Experts of a small language model: 656 SwiGLU neurons an expert.
Below are experts of layer 2 (counted from 0) of a mixture-of-experts language model. Rows are named router (the router's row for the expert), gate (a neuron's input weights, with its number), up (a neuron's input weights, with its number), down (a neuron's output weights, with its number) and show model dimensions 0-79. Each number is 500 + 50 x the weight over its row's rms, rounded and kept within 0 to 999. Numbers have three digits each.
After each expert's rows: a language model's description of what the expert responds to. This comes from a sample of Wikipedia text that the model never trained on.

# expert 19
router:495547510517486628554481576507431578456592484601535513517511514510488505430464468467510562450439511421499524536632480535498502424546463416523480431545572481515443495498537499478569454494459415568534438479574554575466449492529521590545445473
gate6:478555498522490411462566572485539499476515516573525493509353488603578383549542477509497505495464475417508510461514493502502458494448512461517462416477461518456491477467545433476598539501517528444494510454557517495557513561548499507498337514
up6:539538469512550425497496582574523436554527501519476483471485531546556435460558483572438505512529435458560511491523480442505412429459598449494514452465479546522541474412516525522472520542506562461479410424456465470601511546527532401565511499
down6:548563536394532487448500426501479529504505478500505556568382463543546419475530499510511498539354477561517508523574393486401515427457551457493489457461532421499533454547551510571492620542480591532540535528534444609518422415508480459576473571
What it handles: Word-internal i in words and foreign names, like officiated, Sebastián, Supervisors, Gim Eun-ji, plus capitals W and O.

# expert 8
router:472558473532560639505480472546509528499472589479464451534488498382490551496518495468533543471479527577460471524474551464514469479539559547576500532488578509428540442505471580493525462478551394479452446590443456562557494521483489555555527411
gate0:409506493457517521590571500421561500528517561458440492473489521571447477547492493413515540419407419423447473492486500472494422527492582498455452557515456456512423509391515448548492410456498469480468503532480443451456461505484527521568462509
up0:437515543565513521594508455568599468409468466397492536511456564482484516517514557478461577481445495469475500518525505474521432521528494441494481458490534458612548425544489527467558480415500469471571558486549467559537498414523549530561452499
down0:358510503608596449477428572541537510461508432374484569475470483516509561520562574526547516516516422492453465493495531411523517546499573571511521448559437499367519404536457454506414513451497639417537491504482420549445534524512434470520458590
What it handles: Possessive apostrophes and minute marks like Kessler's, Eyre's, 66', plus syllables such as un, ian, ub in foreign names and Thai text.

# expert 9
router:572444573506487444624458470523430533520451549480522549407479472515504491459486493545517387435536464512436478476482452487479444490538419488543416485534519539535451490445503459440583462465551462567581454495489540529523470557498504529518503540
gate0:580496487508454567513559495527527491530479540470426595543481440534489452548517507466475458520514395487456512559489482407456467529503517554540509455451407448615429507490517510418674445473490467478498488449414478463443505504496467490449462526
up0:439504528543500480511525588472450485462403464559528558477567492583553506463405560444611468556538576471512530545431403573464507560404492527522524516508518488536553428478600447454424479497445533478466559469565573478473467537500574391495505325
down0:552519501507410509584579598513534513509569434452504442415420501578606511533431431568431535453446532487517561520488562482432467494555470434451551556478510482463517607519562593423482541448469493477362518534571575587538443587438456506564535468
What it handles: Word-initial f in words like filled, failure, fifth, far, plus opening quote marks, I, and auxiliaries has, have, had.

# expert 11
router:465470437472458453492565531594514504426477517511562544478500500531498520454460414545526479582536436583574550485621477517475475511530529574477511428529533456496587502589613482606475433479554552457505539437508475680498565495479499419409525500
gate0:444466513454486517478453538427549516409430535526515538522538557446460471482558471495519480545507509478500505484497529451545413465477544421537485508483454483611512464359547489462428552356569543432535520496476469521462517525548461485437568535
up0:439565515466460465466498471463507515508409516518635442552482436375508512492450541332455467511499561481508556491450512530580569482533639567502533424508445461548516527479481525534420580461419453485523458543394516434450472587511430463435434466
down0:550551552514542488560527519497506384536603526509593529508538525434526384504475533488444453482537517537523662559483515496422538476491505492517496438495370394483504448484427515588493445584485483501490375482456480526474412576429458488465504483
What it handles: Mainly the conjunction and, also or, but, other in lists, plus pieces like ib in Maribor, ure, iz.

# expert 7
router:559405536448521510454542432562532482426514520579434503544501503508505502544451497457517475491554532467429422440482544526432520437457579607571476444482433451456467524503487529480540531443586507547604479531560476456439427468546421422484533590
gate0:524520497609600506575418427450532548399442443574506474419543486530516494488492453544507423487487469475494438478450502550505500479543535521564425569411513535593525506495478514471573481472555586472446546462486499587456469494505585453548532413
up0:467508515521549471459506480527473549469401591440546526546489587574454527497598475496444474564489469501434467546551515493518504465559506509506545580471478539571519425409565472452558385533503436490527516423421443419562477542509549483530508411
down0:520537488495518542474555478423484537536428488574448511494537547451531578535589492521450495516556471486508457416566517491506430515534488627528462508424506541470481496520459456515466532414469486480453472524585524485462501450422586489416559583
What it handles: Word pieces inside proper names and abbreviations, like he in Fahrenheit and Oppenheimer, av in Javanese, and capital N or R pieces.

# expert 13
router:620566521451559577520483437542467527583530526555504477529531523444482494425502485532505439583544598575526544450425508557545486518482471482509532548474408534500440454447405458443445501525507608545462528518550452548522491452460534444592436490
gate7:472515475453554512566564516617528441478584527538536532538530505510440617542539513459565478496505480467480482446411521503508627503491488557590548484527537538557516603571515428480506480469545471500522473504571528546559515492445525530503487462
up7:513493471423508451485557513530539447527476460492470566424498456508499530437462470345457446530461409413528473543483500483551541557531607489539580510522431483452521545555469525541539477474423560545489526541459469423384497546450421533480473436
down7:398575473454508527474456524491386431538511555521431518506704539442536461478571426526539416519524472549385570523528540560472458567469562568390395528524539522533553419465428453440520490544444495430526528433497551521508584466493416573517452512
What it handles: Indefinite articles a, an, A and counting words one, two, first, only, plus the piece le in ukulele, parallel.

# expert 15
router:511515493512473432467444560527558519456449462443521453490454476563467546554496597474485557504541516536494470516527536493506427475528451462503516391505545490494514546510562374562456522582523426566589581550472452418510516519566428551560477483
gate6:508518553554494406530503504507490564539508493460492514466567569508481515491505399530599489533471511501437543523560414441581472532415515474386562529530484453487489513495467478491405538551533572436522487497500507560450536495515533528521490475
up6:507436539574475500552578511512484500538511512488478559557531438576551438523458571598537538590457487493549502517559421477534542470491450561518536431552554460486491515475476484457417465529431549454424490499441586501415439423521545528483503464
down6:521502561504464515449440616440498480559484523522468482455530460504440465436507430509480511539445535461500519491484454503493469504566444533489536537484543436528505512556415540465568521515501526612538523473505519418567494530423544473567449505
What it handles: Word-internal il in names like Emanoil, Teofilatto, od in lodgings, capital G, plus modals can, may and TV.

# expert 3
router:462522455551569474485532476499500427525579480447397515540480498561429500496527500550544518499574488444523571501445442491527519471415507477492460599473582444447521511512527546477491427485527569466476597458480551491541402509540566465516514481
gate0:450449491519539551542512510460481508462460417480471489432510512488504462527431543507488393606594484449539491546493564548558498585507512572499494528510410512617505506498406505575563528519521485429457524473519546528476467486501558460539439530
up0:539526429571496494536426512445575495548539537527535420495495490560534422471420503496502537455489504547550543477605460478436448496447443529510523535568545395550508477528472581546515527528429587586572519457531506520484608492536500514512532506
down0:469489531509521524510517518494599474583569587536515533489482504466485444465559445557498410491414495521461561474452516411478468515466456469536496499456506497580516492538585586441437567485624488525513561585531518512578583496499433510479490544
What it handles: Preposition by, especially in credit lists such as Story by, Written by, plus noun endings ing, ation, ement, ition.

# expert 5
router:535516397488569459504613549416457428509466408488553464472522526550528441531544487614512462548495523414436629530487490561485509463495524541528378511622520455569519437480516423499525454427450513486454526494554531450469430482561491521571558530
gate7:592610545512452541502465459457465571448512464521628521523515436560500487503578461572473492519498436511531555401503548566438440471551503459552514476498550460401513487508464545556498480486473621463469463430549459512435395523551491527561469583
up7:428540502497545549495496518531491455444448406391400486422566538536530442404462526541456595495328640463527460483487470475525507511526464500456470508462504519505464535560544384539506460562421545593519445423468536555442482515473489480518502551
down7:467530432508548524412475442530427517589503526514564467444445571438519534487481462495441517477491536476507597537569519444529491516551575479480514554447542502580482520515462465528390477523479568418634462505568527492519446490488477437555502538
What it handles: Closing parentheses in tables and scores, subject pronouns he, she, it, they after a comma or period, and with, between.

# expert 1
router:542525476552589405473541466384447546525517563434500509505494436461531518478520471551488489470504467457513556482429475532564410476485533443476512629488433518517540507483441430508527485507499619595564517538505454551559529492547537471385426526
gate1:542545532544477466439526493480435425610500544579463424491572500475535505501487585467520556511514534559479496524404416597397509484558438524553497520506489474457487464422573443459573490509546501485445600471554555469516538558597468561511466533
up1:523472555501489477452390498474504532531445479458466513445568509429519515498579537556523558459565523468487586424481469512417515571524597450517553526437406468440469561514493541504502455486524554528454542528506489431491448508484455403501494423
down1:461506483550491446443404550491540522511505541447494482447428462556494462415436453453482531515452441399446448470568482436507508511546427432517523489556513491466551497580484458495514507547496478499538511522537505462439563528466470581503436496
What it handles: Word-internal pieces like in, s, ity, lin inside words such as pre-eminence, linear, discontinued, plus initial S and r in tables.

# expert 18
router:447459535525528406438501449401544418555457515558519530449486487572666445504525507447568469544514548458468461543595524408496497552469442553586526550410410577562564468491513525469422517495511471356527492484479582626466518529602613444487517492
gate14:498456504472461458488539485427505470535481514530607380520502510537476504514543391512452487475486449456464539498468440541483521512462566551548512525538556522470568605564439510526386506587551404442495546489471535421502535501577469523537447401
up14:526535507463526568507362487521477541436601481475421522414522447520445450435571453515470540487532556582577586530541518486512486487581494479573488494468460527471437400476513510517592563455433498562470417482525493585562511483514414558463511472
down14:533543490598424447563475573500499484449547522498565496472545560609463443595395488581519576517466460458514477503528573467556421515493480426473493520530485583466441470547436579574506472541488480500477514505552466572541531495466574567597506500
What it handles: Periods ending sentences or abbreviations, plus ")." and quote-period combos, question and exclamation marks, and some digits in years.

# expert 4
router:405560447503383517478444505543499478489504455533518494416519552382442550451505459523546557473500491527617551497493519387524534576536498572558455454536520494527519545463564448494494500537510545438407465518503492489531545496448567513507523494
gate6:466487512445507488491449574550489570530523479495543452540493425431498424574509564506470464402497460490541500488540540567508577553406417494565555552478411519457406495535567498466458474592451525446568416498516468514418455500503498539490488521
up6:453525442494458529431528463541552598469552487504524497548544463495498503521510506479482494461466505470447512588479425520428530415447526523510498495557473552546403541558546415550543538505561497511547600539531487585437469483477453498492517555
down6:446544489543517491518518459461459471443474463573457461411482531520548513497447456549489593572553455395485423609491539470443587440488508564504456529448515485456604475496525577548482417499487507377427513476415472578515551474509436533480483476
What it handles: Word-internal pieces like or, l, ain, ass inside rare surnames and long words, as in Suv-or-ov, Fruhst-or-fer, Reauth-or-ization.

# expert 2
router:455502478673524517567495543481479462541465475463461488490518580490500474541505516523454458524477442498499591481463536552499480429518654542559547508478559604487519474539560613572547550546472528405493552460471542425497486459488560534369495479
gate7:451529521475488538511479458476466500543474472523462554462526567504506429454631528530405577456568495477543483524577486550594514525519542560562487502459469539484418557523499492536392507463591490547563414463563406514461491500392435462532499472
up7:542489444527487580496411548454468458379529486516473472456495483592556562451556466442442541453573542570609585506514599518564432543422546549522476521429391546539447428479495536434444480506496488530438420507552455536509563572401500522525538512
down7:519484611507498457479480491490501540520501522563474468518504517522505480537480407418463554480565516504547539435474441542471461574492434505494445476553508544547537365576586434448509505429444467478532525433469419537527492474513449525523458613
What it handles: Commas after names, places and clauses, plus opening parentheses, semicolons and table pipes, as in Pashayeva, North Carolina, (El Salvador.

# expert 21
router:418492505442525505494386511521485523512534527475474524472507449437539518484559452465547463551642458496548516529502455439394512543527539497567499488533501476467444522447335490454623514536474467433479552506511440504553511444525612606441500482
gate0:489548561513435537485583513528468428509562555371499489469462574513475468472523467452464497418500517501572551446478484483569523510415534495438532517518489474499506503459384519474607437484465449559530534396380577565428508454485437506484430541
up0:494469456499607540549399501404535568497459476469501505428560371483537482441477512523467420513471451590491463587400519555463427550436491402464531562568467487500503444571481351377393447534581475491468442500504507582506488548515537487500462399
down0:471488456580490511412471582518499514435522544443504525435516489543479476493516399485501396494497458515552401407542452462545417550415425576504517510519539487455549487393444541530502479492514473505593498527471433462466402443550447514448578402
What it handles: Word pieces c, s, um, ag, ig mid-word or word-initial, like hardcover, post-hardcore, Houchen, and names after initials.

# expert 16
router:583422449474447482486657534453569453521414551462552489530501497493610541539508502490430568542496564463449455460569501540460454465568409462470512576586516449581439563543550480531571563471463433484590498525471517423528560510512499454565474580
gate8:568511441461491443483436516512368433506480556495538474485589551558435511491419525487503484501499504507394580500459476452513552525416502468432510517580471449540553498477507380565446486486459463578484495494460434531541469531525399498431510527
up8:585548455507519590509575409467436551533508483540439425441587477548501522487498457498461462504457524484401558476508484499566503498531506448491517431505488446472498426531497340447524539476502537595466439473479471581472395518566526481496518376
down8:451481435479491421470483502502534526511481497521557483475509489437507501519541502545477552542541448452484503524484456483490463453507424467563528497467561569510423501530574550468488561416465602490428537543519500460543478573387392432541462556
What it handles: The word the after prepositions, and similar determiners or pronouns opening a noun phrase: The, his, its, their, that, which.